Below are experts of layer 7 (counted from 0) of a mixture-of-experts language model. Rows are named router (the router's row for the expert), up (a neuron's input weights, with its number) and show model dimensions 128-255. Each number is 500 + 50 x the weight over its row's rms, rounded and kept within 0 to 999. Numbers have three digits each.
After each expert's rows: "mostly gets" lists some tokens that are sent to it at least half of the time. This comes from a sample of Wikipedia text that the model never trained on.

# expert 62
router:476515526564612456541529560479564504560488532485499589456477540580515514443461526514469546487373481450599471434508494512557458449462489439420551402529496534416494509388496569457536480480430547606481505427484458478596519553555606482549435453536460591590535546499565538471486493509478569496474617574518490452490462500469474551574444425535495504547498447476526501510496463462532545480511
up0:461547459520531526484403596557515441470481506497573491489540471496514529414518532467445530463479590462584566509409519474519499395426611573426433535526515482499556464489558487502522523477568450469430506451543465579557549513448467456484544550556466479521604530503505513459485429539556517468501469487536505471477454577493454503492484463541564531436387460444445449548408378476535564533544
up1:503512583586445421458460504556488525512444495558551661563456560498506535498509538563554531513451542475464560384417516593542390391542455501542455500424423496527467476504558484424553619621508549510586548483428466514492630491425573447418505503514512518461465464490570473466495543555422427499576482497458536421501468614446432456557443531513496530501465515493424445500585527584459550531443
up2:517474449467588539535505536413519480542529438516485460519535397602506491475451537472482478415568535563508443534491484452487476535479542526495521485542554451513545467456548576502526473446526444544478543512522554496462510552523508552470597462450572516497468600512527544537512562539491594648506539449470440456496562492529717491524495465457509610521507512448450478522470593457531488463503
up3:454555489470570493549508518479492524418491425646458546533546528568557443527553413565413416502465478493618460527456514495554438513508543429564517429463500430536520526491483509554477543544485552578526543517469436527518494475531379587543458502454533487464441602492500434549456459536573444544602560549487457526511460403412511484487504489380361471532543495564443603505486430480510482478517
up4:536567552520467568447438499601511572480451490479497525482437465493456522624411556487527516454536450492494531503557468490415564498455553492480394544575491466417439408388512517425482488467540440437500489547508458523583537443461516525488414534541494480489533528519561481440592419495508558479483528477474560502473534429530478596527508396486462566490496544487539457522514589467513511593555
mostly gets: "and", " Mand", " Sand", " Rand", " mand", " Chand"

# expert 118
router:438597539488498569577496538474522459503546544536473539522477563496485622480502488510484507487482560537491524538474480442469440439473501426470561470550583524536499422468511539469579505480445507526546530413491405493537518506545516446481434408651533576472495473449544657474480496516552501384515540473494576416399431603453467479525499468583469518564555473521578550478442531499485531481567
up0:484608493508453466692422511455515490470450511468487511501476514458499534471488428478382534433434519501500445593545536491401475446518565502527482428519632513471503524503477546553553417472456451456477556455477526546488463585489514507438491419521565517555543581540448564498534496578477532452520498465500505440439558512443418582504409499499539529506569485520517542441454585467535442457498
up1:409589383554613483500505437523470458472529416536511517556565467496547419586526530521451457588485469539348458483424474568497545414432498479571485469454470537480504493490443553509519498471586596603523520478437488578447446554543419481542526508499528427542511503436465454433542473494535448488548497518530492512553585566445576510453482395515495470495578464473484428517494491536543477571547
up2:461418446485386510502442481505569469491482513477399469571422445444584528525549545535449557525543556514371500361525516509465556437515504561471473491467421458487441632484471509564430531457508540431468442484557442505409535450564527645556523538495440489457507567513587511560514467474504472437498411460531576447446416489561470561446523586566525540492542538503474492471504522497511518552417
up3:494494614535487416543616483547556517519465527583438555475476492496588495406441415525495383464583480498444468472494522528465461520499476567491568477478486504501496547524514546490424457557460491520500544502449500512420565568472520530494517396419502537434538492470448512414503495466508385542440548369508478475541490469460526513455595460517518451515525466537527573605521465484566513536509
up4:500514492554601551520426492501453560534420575535500424476466577458521515552526429411480532530548408523365551521526575566537596529551485569506527490495581394477492541436451569483497508531512462562457497501466392585480506494483451548483461510504470470515370488444480491505535574461466504467529461508633446533501487418508538456476563434474444548514510575500472491495523607421589523440588
mostly gets: "′", "″N ", "°", " / (", "- Coordinates: ", " ft "

# expert 115
router:429536578576591519603550574460560480534486517537483591495437558488543511493390458567458518482480436461510474477497565459620482469467574504525514437540494541512478481460529517464481562484400510502528514436500521376477483575570552418531413443518438521583486518504612514445591488476605547497613538475486538476481493505480518462559566443555458530534507518503517511526456461516494532439510
up0:472596547493577477446588485486507476513547497483531526564480477560515502419594515487524510438533491423533488507457508482412498595535475496500486529396481514479552503466502603468518473489526525470499452480519581484547495556457487531509446562412595497445536494510490529399566578562440462497477486552430525526563481481492498510558536545545536468392467488476518580401503520529538463475538
up1:452499495552455457582514459492520451517516490421555491498524521448585557570427482462518433402470528538478461534475551519419500485544441520516554482590493613511447424486540515538504448477458450583511520452472545423497520634377404438602524562454519429487544561448497408506455465533464527561467477557539498584486412569460543365551546540553464472454467510504432632526402543551563492497522
up2:464503469531442405574493482521493430455580467564454463470458471440551516568548553490552542515483558484499507517441559461462551537479483523477589474514584509513490463452488554489518492494442535457554525476607468450512518482468508517521499385495386548502533596588479502459533493377525509474531463429483485356517512432441451525569522502509517582446513462564536501560515444572519528542525
up3:477524469567551447471456515440589435458546454471509539483538478448466519528453464438416506503459497528452603518412525457463492453536558434518520408605458517555530395482481571483489485613535383460499399426492561525528476546583488566518454513453456555473527575499478533498522552555559496474582490609565489529473509595420575553466560405460516427526598494574536485471486525462470465459496
up4:492567537467535532457421515506489477444483540552454507564471509468408550572485551547635517472458514497522525500541503446448574535533506526431510470547449448586550514490468502463567390527466483537512524484499388509570597509514501507539500437470458432491546486465434505450509516531549489422429508567504559487584464483569392484512512506425549403575467495408435553547559472502520445468500
mostly gets: "BC", "TA", "AR", "RC", "IA", "CA"

# expert 88
router:465570526539553505591559544545576490605534612483509618472432475566479503465433508534444566470451470486489430411523523490513474424333516463478506431478520620472418513488505535485518525472417559528512527441458515457516564569528592435518507425595430531551545532469550558522524469475452463477524521521503485525492408517465493566592552436671458494585537480428541527498501499518523551473496
up0:467449544453510488509619559398516448468426498512421521543447563533517471450612475518512566468562484449597483477618517575508469389514646491543430516491504613491392460483509492518542619445385500580447490477456441497428572460457523473452486544490517482512476575580443535401534519529479525541561552472591475468468423569574537511486482546466599510475510499528489471420468505509559457568381
up1:510361506512571583393574405533589553509548613458542521523567484529617522520529468468488509467469484536555475549455414506517530555506505558503519466469478521557403532406511513505466472473529514505546540435458491485468472467497492529491490445459462579390492536557513537541406499544533490519477509529456503441535494568551478572421509502429482419501504509481519421568537551526549478495466
up2:361558490473499501459598547486539467407386520514480541473429491417537558491536491488558490462549423551549541539460527508460529514466494549520441452571455614586524448474528369472574513482479569501561590455514539477486441581543420481533474485598393596557536509505535532565541524505500491554457477571520506503463554576457413520448403546531489573535505507553492438560487515476588531493467
up3:435580494383473476520417561467436525488557482479489480487505444490476384391542520495550546513490489412516561515517585484471418427528469487519536556517480458481460559519487551500473488520549450584456527436587502381519507399504546575568522493529496429534475504491451531510461482403538586486448496466523593554503508550467403447498487517421439517548532418544514435440424454433552495446466
up4:536474457472563507479433542466455485482483514575442533501537514527488576528499401451571429493600397474558489460455534548460521427584495447485421451565555453527443529503468467442615435484473465514479402524560463506542466582604465543587530569569498517465500553502501494458459475571485512522529560537504491466441562535546503503515381591534421640483512519545410493460482481589516459481504
mostly gets: " Harvard", "- William", "ayne", "ington", "dale", " Adams"

# expert 61
router:460544537587467532563500497511577521562541561542459596491435535562540499524490510493490601457471500489519453534482602561520486453478500450481452474579504527460402488447547564540517583458444487512482538365472464408493509538516551501545499438527485566464520514459485507474491498506506519426530571481513516439507451555423401494517527490573414467546544425531554575453485522529543565459565
up0:429515445506483596506440504450479374526514548523467498510547470490488423548476572569433486478476510520587532596538505473539465478468453552460486613447435491471543542478423437529496437462501500469506525478531568528521534534454537543532524441449613568505521474500504357538514474392514503461604548553404584525504496530508444405480486457510500420542585469451528506443490518443551474453453
up1:524500466554470490497435550476459413582475428544530541608432541539460420524528456461490599421477443550592393496574479492501519484456470422493574447445521520497467455490467523473514484520446564555500571443489498486534413456500539568489549539465531525554544422470559502457516597492504509467495508376557617445543502435640471475500508558575621567503450476538457560475499531555515544437489
up2:371471565601512544573546514512438449554524501479520436458471464511467519511575381527497425569459467437497607467561449484459540453476498576550510411529538525527475538375502480417449448448490454574501446453488520486432505538530570496494471539543483521473466495449471490489581437516492563561521440487506499488578603440496472573497437498521521519365477471505400516517476493535425486484517
up3:435459549570491480603507540537471498535589463423592543488509505568470520564546497441586544510465505475481561460520443477484566479518534549516500469491438495534568427506545579540499518600518460534460527566438474466516526352599509495531494513425545497518460425491477517504558510539516557551564511424461529495436475617456508563506489501451456503423526478464507496471456562456457476507397
up4:483498500522492441530528436526548447431463555508486504461437523523541467411475545490509545551493497458531526492546503476447465441551509476487487486575498536547603433491546494498472544526467492527405496540409576567473563508527526455522583438563397486528501468478502524452518529571484507438438487604598376395508500589473511521492471513560548524460496537510463540508490541450504542538537
mostly gets: "  -", "- Born:", ") –", ", U.", "',", " (born"

# expert 112
router:483545523466511517578531491509555566503589539488480525437463513574591486505417542508449568457395503565532532439420492444506507510495561457496488455558546567471428538502556507419454496515438568597557526442487505397505476479566481514476500531528441465563510557508436524430523449452556613507539537491540539444472446635473484592624571479497447495581570430502560525521446449473560591460558
up0:552530458433545498480479489556496505495511525482523503505518624513457537526511527474552466553593513528550438520476483462539455499443524487518438495559555507450498480539529481479532360427572556511514516467508461490547506538499470427377567512505454459458535571506535479330573501607416523512441486461530500560476532565512514553536542520459598391474490495464496518560453454518463549481583
up1:525559536471547500562494495485547509437517509546482589518399489441497424509508527466495488545546536467463439423473579508418472572479524473434522477565495421533524544524563451470460509504548641541408503441542516444459532417508463530576445500472395602532555505462572500457533518522525540537526518471526508493489437542523422433478508527492411466534486527519522452576463467488405564421504
up2:505471510553575492624550383403560563452531518501530499507567360571469469503315527476550480474527538634448532503538599527563491487515424454515448498494408497497489539515560539535459563491510519458604444452433501479511526543534484527469492434481540521528597591435471445574418512632472504472503540530539478522475431473504546445564543529546509512566406579507533420631511416399495546561512
up3:568488518466581397516431506567493484455370471457490550453454461435495497457562539522518543538438454359539516485493512443471478611514467542473593505493480426567548488521481565489494543490530501549422587556481418551514482545472565464579484457394490433436522535485565500487461577484567521486502479505522531501494512506442433397464515464523574541502526607507505455553570487517465468547470
up4:521592492483610479518491447394499553506503516466513516466469467494537489452446480591496580471491452578532547422545511541410473556507407397463456518613417508487516521511491586507491484499573581444446487449501478503454526423435536509526511497531500464501567505507516452578520435528546606533424540502568500447523483494496516527585520517338469483612533484498462479504495523431445484452513
mostly gets: " al", " pro", " inter", " pre", " trans", " Al"

# expert 100
router:422518534542501547628459488498544509511544534557558526460485561583564511448419561591464465462525420515509511443470526497577423511523519458501460411578587527523510490469527566521597559517453540518564581514451475403537565555548492421546438435584483559547567540452537499483593454516452496495496523441545522414407485573479447444506515503555407516481543547456525471446460501462544583439579
up0:582442501561384504483479476494398544497499526463589483454414434495430476583522477529450430460530548517551473445508502364542545531525467505550525527464514447427442448492490561495493457580513465408446558447456519490535538548520425477491534502516445459468470525542514478500464496538564575476518573471548523432407503544516457551521550537461461504504449542327516423448540557491484513461580
up1:439518577460482499486515511483489542519415512477576512491484597530507558417497492504567497513507534586507461419537511486468521484480539400585490527513496478489504437546484408543467449424496485482632527467448559457526456554514480482431548500462397423407537460383487528506481480499424521477470526505529513452472574520485542478452539591577314475568500585450383442524518557452461547538463
up2:570489480484551528510512459489620447622535385504442462472478483501415438554511501555572550480518580608531504447568457506518483542485453602555461527486514512524469514507515528453600461530428546452527621505511552545518508499489544399526568457463438483430470511471497524498474445546469452562568464485469487489497509513485512562531547476397471527425459456463535437571557404541506436507539
up3:491545516625494459554539436402521576446516441548543508523479483523461489499492469389463510494557504470520450417447464599505482492592515493432448504433602468498528532525475486495533616544453526519462456462479492541505492426478566566582516497345516547508419456401538553414519419457437512495452525510482605525387494542528478531461501507503553494565560543469479597493441554549517490474438
up4:437458548363518448529537507546421495599542492463532524554488539523587426520529585435511469473463556514494484468492488485509546515534396386437553520562401442564556461537504491366580479456446536614556473475569440457502542449577588481468422606506558449515574517495479478470579460537502580456501548448470556481474443531384509546505512466472543482503431424534502500517428515526457462512597
mostly gets: "%", " (aged ", "% |", " yards", " ft)", " million"

# expert 123
router:491518553497533528515517521493596514583515565475443503456435482492566558466381544557415492441436484535531540482492566500538457529468543401496423437520518569477493470470592610513608530481446604598574491496486429403533593540528557437539424489517394530510514520463572517489554514428539481490508457516498533424430472520421419540494508502594487527520561445453547564477507498484563543422603
up0:500374536496565505500520525538504511496464536596444498488445492573401499378397569499544562486443506398514503524575492423561543554496463541493549501459523502587502455547489526485457464512536552525486503440492437480540526442588435566516533408542615539528458461586506606485396488591450529548495531553487503541536599559434489442523462559491511388525424498480488514509517383413511473479452
up1:517578491515547606518490537425540530556465570480457545414512455533368546400433499545421503521464556525476476513474420417533494509545609417478518521525514556513478495506541478500476582537501531518479557510436541499443464451519462523513635507570535481466642429445462478485533513470505505576401435467425429560439517531508489492507393435487478454519478466488549567471493458487504462427448
up2:487443455518486521465494489460552430499558504520523492544565461484603572522545480551552582484448431499418503597519482565486526516635516567476422532505549553504545526522435496514495443506457511502553529506463546436415502507417447530549466454522613564536447456542557539417427425487519484451487473472503549470621568486544507517493454434500475502491536521555513459502521532494490477525555
up3:531618607492502550548518468506459447511524444459514403402528627514465436527470415451455536463578454474506515487576558441574453475402455499530412456585446497531543458478485578489544449424477609503612419482503541478553507545554540518576481510508546511529402538545491527466488583353598424560588452601479570453526518526479504560537418470456430506458589515534409460555528441476472531539440
up4:495469479465532530550523571477494500495463489485434483469521535515593485539402466508461483515487463616433536451480550426467393542474543477514430504497444547488511469511558629454593481497539560458581505403399496481523476500624457505519485478468425519513358619487488458570498574561443471539510516549498547444502501549529589543434425532456492465520580573478432488532590482513436580561512
mostly gets: " until ", " early ", " From ", "1", "til ", " In "

# expert 50
router:469467597575569608586542511539476540538527587514479500470430499501543496440442558563423550414514426499584438490493570469576513482454562434489476453571587489504471434408498537490508559511341491502549588474464514428545575561586517433557525524607440520531554524481581507488509470438536447492588488541482534516480469498477511527524508455631510565558496503482523528461533498474470509451520
up0:458562480400556483507430489527495436524548443494467568505506462498503361592481575576474624468507543462567498569546523511436520522480520503485547510467503450493505547470558549507442446536471541572457488637490499453510493460515466546424513428503488493427473543432514552572474522457628543499574551472510428428439400519536474457526547518522588511539557504485459449512557484461462463487479
up1:443489606508544489561500510422482530485434445434542450495494541426507597461556496485558538467518526552496469492496526418509429485547536507513413483488512532606465516434481454402539583415559567500564501516412484432489467500477446458464515528584455483471579435532514505486532396485508564539584467510558434407391489493482524518519512513452510476444404408474395512539528538499510465554460
up2:419412505552465433496524418451481480493523520450469401515449522447499495519529492523452491460594469542501440541529628556523485473473464410362515574584513519398518392480512458506462455519550512460463565493491600565486542521582498503572579446420495394520495580551475487501466475539447447414403511623500542488577454421430541521547516489578482545469591513523524432446538552546434466461468
up3:464581414510499454498595425439552626481576498378533525518498497478466454493428506534484540536449483497542442465515513346528491509530517521424388506497501578588484446490539510479495521465515518485612562545506520499441523476446575487544564498504466422479543478552456479480520518428467468475470469427555526603550418523543425485525485494521498534521520533513595593433475504500427476423539
up4:461519447472592607490466489461567479516419456539466522579460502589425527446424533492504466424541530431537516467523590460565463418456440496443524488513418446437499498482561437467497455464582433566445578497465511503537519472613455463543577497499517452455509485482442545443368480512556508475599430489475488509651508490462515472464475518460515510440571478407472503497549509512516589414546
mostly gets: " II", " III", "III", "II", " IV", "-TV"

# expert 9
router:361545543553487522520482477470533515535518527512487551437417597553541576538489486602421481428541496527581509372497511441531464452424524494451445412565484465484464448485486531476585630484473586567572485480508503415525567499484520451520426407525461497573478528521537582446511429401611555496505499489528567389515441581422536572518518493577492505535496504490502543505420537422524527421558
up0:508501543511447506499496444556493438455568498481505498552494437533543510563528450505455463518543560456572484456493507496455586506471493500548511478553452428535462445441548563422544538561499537527436512439518514455612511518485568540556475408521590465566502485460492579515454508465522555511430419474480463484501471523542546532440448386464466473547416472530560406561443446542465416491459
up1:398511572525471430481544540479478558519457582472435548426479555415520512460518537542428460521587520464423523417556581517565513512467461511452485460472463438453557494411450522521482620474512461524500498398468513440457483500519538530404559372525579422514480554481453459512564512576563507495484538539504514451577496517496525543506465558470608524491477594446466499392458348516574519507600
up2:465513501499528592546453584528423454529594519585472526482511623521478564478506499504481439531442491537524489500496475555660495451562517556472431428415520504544471437514458474470486434498427530544527472456555592495451507553533527501523405436456562481463451545419380521518530491410570506420552516618530496545493477382511439531568555563546414573503533541531423557470479499510536523508464
up3:518581416542535470465458499501454500494446549540453550548490486558621528440484487491530498533500512544608419619562397521494555525553543425510514438586431515438393484502421536525450518440559511507518446375501472405457551475468489416545504479537445508569506529530500523504515415500526503573463562436489510486501456546463484617493482544506555554521582460546579518525476547422497514505536
up4:508407473570485554515517553612587468490607463500450513453509603425527453505556491530479449492532517511531646486488438517518444467507492559555487488522450527596513498510503474517496555501453495487449511482587523404472531534418549445550491520519456501540488508504472607495507443515454445530496484424485482468600443482460472546476502483542552446452575496418518551416504450520412557463412
mostly gets: " (", "\" (", " (age ", "s (", " | \"", "("

# expert 53
router:463547519594551555518549516458482588510518515547497546476562442486522477505455520585503562431464453542502501442512508378547466502533510449492521433583543562490453448433511455504509546403410527534534616450450468468559445588534566491495519471514441531496576526398527528479535469440571496495580515422494455487379485501454445480589543453539448534512603371423474497513481538457472547459528
up3:535517466458515411555491543432519496454574533531474582485426560471420533473610489484502553484437549522531539450475496583502473494453504530583417465526492446523495479508549551560560594564547539536484541540507502482543617609562436465521503469469496521510490486416618551476507519469469459522556499508413526433463439490489528487491544541499534486488497535457533486435444496501516579471489
up4:568453544538456637466457505534435558456426530521436611616499519531491505595539460513485523477536486501541567627518486556511533531418444556489446480496566453560486462456504425518549542442469462610520611565540421444455465473543451512501506490483472514473597566499576586446468542582477581531487489527498474505517526479460516516518543406502609484382485467522558370526470532485498539482521
up5:486454471430486481442530501447632540456567543519456455499479423484491495519495571508508485515411500598526523538496453517542503471447496437475506412520553419517429469475461528545500464487419462505460573382478579495521535548549551533519554496468594607476456562532465521570514532492555517465597551543512437502519531452565550527574521488570512504536559400559589446521486453509543484494477
up6:452556445479483548445463513466500497450573428391448509450481483436560535425445532520407503456467499531462431561453444504471507620508559454429497494494394494471465527513433386537435532480393556527629484500422494534487543497534365557454564498547431473506436480488534437496507494480522494494568508461385595441497589521499453534532517498513476563517583495453541518543474515502522603468526
up7:558551525464463562501544491564527480525452536430518509434608523560538597522527465459471503446474486479494495459498529343403473469466454454515558485478487571448565526472468499477435560513519520524556570578575471616619522489531576502557502423551512504486454459481523491393520408547460439424483458412519600478471550542434572495519504506534569510499548417438458498540528435530538520497549
mostly gets: "est", " Award", " special", " best", " Best", " Special"

# expert 90
router:493492502527576520571558583472489516526593515508406551493437492565523529520538473640413597507484555480525477477496536483472510505439508488512528471525491509465486440435484549527485539455424572530541574463419508471605519561495592506450452447491450548545540550504532577467592497420534484481590590537551576481485395492446539513576532526623465483540523426466556559467458459497481489381519
up0:473595534382553502415535514532538493624534540447539395542481543518611488514464448490426420537454471384560487493588560564524496497432551551476401591490528485569555396581451503561483518604455483505474508528465570468468539500468599390508527475510584494503435544541479545478539457501575436456515512522512626524500554502595450450509514569460543506456483496605485466481508576528496369526511
up1:570483444501573574544536532476499493553497499526458499464467443471550493434526549638521569527462503487531465537496551546499441537496487560450538556464486388474633582540434453489397438426415492451513498434503520442530548524491504484429426458505539535541590642469494513528497420388431511462532476573495553410543453463399560535567513500553524468499478516527471459457578544500523516388559
up2:439475507538466523570536483429524481586546544527557506454362447400448486410473538625489549461542477590522496536526513467479453505494457479537497511598503523520484464531492528462524459434392585471559507522460479559523457581537499481536385551437486557480492563484566483493479553519414503478498512444499537516502493409557536494469455582454518483540522499489500523474533500476549568568548
up3:451519448548386489445478506504528560496583498559434534584495519566455586538363531564510480465438456505492499463520579465503592491525511556584483516571655483539519505525495432493469475458497484474534506490567474500505593498509392510493605493536545530519490586508499469492490533513496530525458468474496482536533378498587446603414505515477565457419511563580505592486450450431572431522569
up4:514475438484461525504568475511499484481496396477430463542550516474472459522503474563502547457500546599485551444524529427474513510456507445403479504534542540498476521458504449559517523542591496568589489483483570448451530485459526539479491426502462554460545481524354546457536427499550506458558541483510485439452473457473632497590533484471312572571577472551447532489470525565537547552478
mostly gets: " | \"The", " You", " Love", " Back", " | \"S", " | \"D"

# expert 82
router:471470558552504582518523493541620559548550493547510547468408496542490491440466499503482495454405488438586487498531554508487505461450546432422514407549494577458439538398531511517557486467440509518566596536445463449502537494530560504548486472533468494547566539498517568487572519464531568507541602485546504478538533492426460527600511421615371544553539434496587492496474511502508507454548
up0:395545534484499493470445444568571470429478493492629542540463589463497531421543446508502471556524533418568493574585564457565535422462569527470470488551480597539468511534551531569557515503490482488481480447527501480431513404486410487483568425482470457453488479496484585512485425539504524451495486547477531550486610484472547467466492509513481544457468526557459484456430496443438407417478
up1:509441371531555505527492448496570523449428538533466572513353498473514461447615549541511540438513574509547499508464486513617413410539458422495459524504571534515606514450571566525443482541414519511574502509427520462522550480556539445453480494649555406458488549560480468521564492604477449538530525419506482505617503516554441570534459521441529460411525488606405475514438539485494479560499
up2:523416547473488501415472475509549472493510509435564427551565581530526497504510517543472528559495520420489485480536512508532394438517501569599572495542494520482455471505532499572459486486501498397593448413538453552522471507455482400503436516486581516470524450518542605393484543465608586411568443507484542471502514588420474566480450597517579556455571554565488443601433512495596507458481
up3:538524547497530498503477561637556535480565471504574530521388471480511509470479355422456506432462523547490520535562468539548424431473473557536526474600491527539562463518475496551527437519458482498399437467412485453467379537509511467475494424516536479444538589574480548413480469464505614508506363525568528517510543431468473536418538470488425526478457512563609481472425486421525567491535
up4:471436411525453594462417580501603400572526475467537485516445512591484527543432463555437454432453582587455487465598482531577500512417510552532541505574601574544451488471593412455562587502471512517434482542506446566532544556521478561501526627484521467516507489516539477563494489456446437529559488418436550474477498456509476548542543540481516514504504404554507500501454482496521512489468
mostly gets: " Abd", " Singh", "abad", "kar", " Bh", "umar"

# expert 36
router:429522603541554588564505499483507504527517533542484567517479535545506513536454492512451581513446420524532474501466592466504521477493567478416512437574479522484467441527455557497557509496371512574550548501429518412497512547583489484471481479500506505541505550509546529415497437464527503458561566480484523516475506513445434459575503432553539584598605499459507529552438491479517552406566
up0:471563578485570517501551453458505548485540420628582620511538441524442498452504585538516483419470527471474543529460446572558474579427432505488560455558536414529465524502505532552505501544520497498435482514524533421477572437469498483545519427481620520491552547494513552481512421498520524511639456554575558366439521548450465585509491489404426597523574417524524459619472450604553502466464
up1:423523464432550582446486491474506427524493497557495475356626554544603429503584547505498514511497556459476525446510498470425466464506457482527470504440486510545487622439535558494602449643488547537508505502401509591550498475507519599529517484414435525471517452483483555475522470488561481491525452425541554581528557498462451463513477564554473485477413481441567516564473590508444394420506
up2:480445590502503600579495466442460480458474467479464534475494376509492515499463501494465542469459495591537501514469586496470526482527456416443424437529568422500556503510470439534347477482453474575525527508449526446480461613584454501584490492532518553500565529421500488490485558503505504400536594431477446528498494595506456492482414551461522491522568485473482466550370486477525566486498
up3:553515554503458486499468538527526445526460513477494386493528430548510531586603489470450540476441538499469513496505523578509470511548402496465488471488489523545486546516520465535541485444480414515505498563547621521549419515517555590486400493550496499537406512480477452561529529446516462385546558411469479553491470536505531448493488462588459502533479445467506460529473497479546446523556
up4:483516536566448558543521515482495489539489445553515560504538536493563448435521349585499518532548562470452537580513445433417494502510471535543471469543600455493420431398482554447501449679536558493510512469415531526567394628548556589488525533562503525505489533452544556463579545423524488557571567502427540428442443587456438442564524491412557527531425513560583539461376491454478545458497
mostly gets: " | MF", "NA", " | ITA", "RC", "OR", "AF"

# expert 76
router:505570514545517543570544505492562497579481550580398530454479556489507523536508511575495510507411546443518447486416500491501486456420618434456471483579488487426447399459479564401560556527456515479506511480522522514552504552516514477496464443549460514496513541445516508487492521514520467460597515418556519484498516523441480539521529402573443523551613493522530589500502479483515480359534
up0:554594447495446481521449520517454519454607497480461471525493544521501468554515509459508521304408616476548408567545463536531529473500544527475476591581431493504457413496503499493510455502494505494459560515506495514457585564547437542532488476432536511487534459483540404442460544474539510498618527514434458476442514428422499456487533523541462544504522536547565515512456508499508562523467
up1:504581535499634450583491464525528485536458464527482433519450575508461516457505511499456556438441541506499468555501535495590448456406535526439471500605565568545522551561510488374512451487567539449535515501522594544487580443455568518575535482509412449471608586494481519486460490560620452387597476497500506503467527477493513448574569469472515552542497608564467547492548432428533496500588
up2:498516546444493428530530481487525562446489406561529436453414455522382366454408501565558550477532468487451534493492565559469443492436585513516523538557507583591497564530617517483521515543426535537502481530505431481547593566559458397595448536444452515483492491516469510487482544389425605510426462604526473473477455547538410565452478453463480522434463487536520571572482481467437494604445
up3:512446495464560427498538495482486576591581425469533514551536481553506427488368444490597487505496505459528416449532365513564450551529516413425466482451463423576573475539547523557449512529553473576606499464511508491491568560525514564563552506476485530457512477572475586547506485353486562508512479495559522494483460502472545648524467553347477511463514394467527454477448580451433481604558
up4:484536539510542649555456560546582527459548513554467456505495466523473512505586547570512454477530627476451519481477473531494582499491586511421482524544443533507533443535414569424454479492519517480540507432463448461550450415457524508569518528476575551548490404518471606506501479468535430437529497533554491507373464493531581521496419519544553372428367596536421556575438512534487504559437
mostly gets: "\".", "ers.", "es.", "ia.", "ation.", "ing."

# expert 2
router:488516528562522547475506512474528547486501536532409554497449516468518526419528563523473518483541525441530575485439549493507522536506498468446526455568500518545482447465543578508572496503425586553611548480518480475549543470567491498597500497497391495526495476464550605509522383495508516472494491533471486544523463483447463567594481402622465524485536453507501492440390489445480482455494
up0:443482574475477473475507479464432478508533589548560439477581537552377636511528510488494372500487491506401446485377603442497389562515469572578480484563556536516571523617456522530461483489516492566567408428501518482560394518408413572549515457512446494560501516544582523501463598543590566489519531509445408475522452549500539537476527422569515586450540418535481459470451463412487534528511
up1:452518461490527585493458552519501463453562496592444480503482512548440545528519468531523446596511487452486495466518503571509470472587592504454458559516545452496555542569414520571455440439490443513518526555548540522520445477516549486590470432493361477598456532451447465488539489511510566433474539540548534503464495443531517426467443485553462608458458512471434584432441521481569432465464
up2:502428490495433535529415480503553515419429474485521559531383506466522433534481520487512453517536576500459569594430486464466454481535498497515414544491581618491521497523503362464452495475474486556577507505520495483480555407469385496552496537420471529523589515476538525525480443482420466529529505351492509573505431522515489547557515423466577519503511449477527495584521505508503458475549
up3:510506473500535487471476501535520516542596564451482468444472589474555516521483576494519576475545502489458558415541453477507565453483446515552455475543529422591501481530452542539534521447599591502597465576434587514536468523530459562574585472577501528493529402445546447534506446535483495477515514533471529528464497514553529479566545440436481529454501466472495478504383472446409541495515
up4:517505520548507534494492549446542485552528502409492556448490505572591576570553525476563557401475572455416485535432571545487458431534478543503590475541482496439548522620436638398586469429555488503449469623548588458575521551428462442501469454520477441542541437412511570481502490519499519516543597462504542533513536477508552519426388460581456514518485495507463390516448548491467544502522
mostly gets: " Shin", "heng", "ō", " Yu", " Yang", " Zh"

# expert 58
router:428496575587520570597522540481591527555465563480519532512455503556499550458445558535452544424449484509518480404519503507489501463442473429464482412571470617454490444431517507509530544448485542504497588471494445486530607510558606481529493460605484520549522546416535528455517539471499457499545559436530479514478459505438491534597593458628394506575516428418550543466519510494548564520464
up0:541533513541617549518440528584452541465493518532515487457559405540469460457420506574502534492486417460481415481489528506464432488512467586389477566478497498454533476562549512508384561535473533553491477486512434432451476472472524481392462494478496459560482488406518462421540460495532434483513389442488546549507570536506506519645661488477518500480470519456402542467557557507510558563453
up1:503450525449457464499575488462520484522522478474524414489539503621503468552538520477506449507576522605426408528461601440579439495573508557469504468460499411513436440563528501514461460531524462472520603535468450549546635471438465460634541423547517525525592495416430469549442494469439508462454519480416527514473598468582517381434604517495461505449504547429491581386519376473566532499489
up2:545458529543503505569513519523473479532502437524523485417547594506495552492508554486421429526588546595550510529486480486451512566575524431500492456501521468538506625447448467522517440529484435511586599503517614492519537417473509524466597462500511530524477410455424528370413498499513555487485479573489559521455552520440527560479495574569535455577436514463544524435379401449474453518482
up3:449518561508519517495469485444471483442542550558459549446521534476447521502578505527543494354507521556484576463493471499510590525549528455392435528537530553495471461454517515484410474533461507475506471502480485535498470394462478472517502458476486498501507544443449554424477467565494498641506504540455522462492517530552450526556518492483480439448515457495459476506454512485495579524621
up4:590536565620485583590514535489558564489497536533424489588421380534491451525547487561452538561557568423535523534544444536550388513448558459464498670524528484515481512536469541522499489548503462550494640506493521493608541495514522456541543486467538414414519543417455441518532505491506434520465401473484563565538436477571500454449559547510392478411503422477500465452538532506463445471512
mostly gets: "ić", "ović", "mann", "sky", " Thompson", "kins"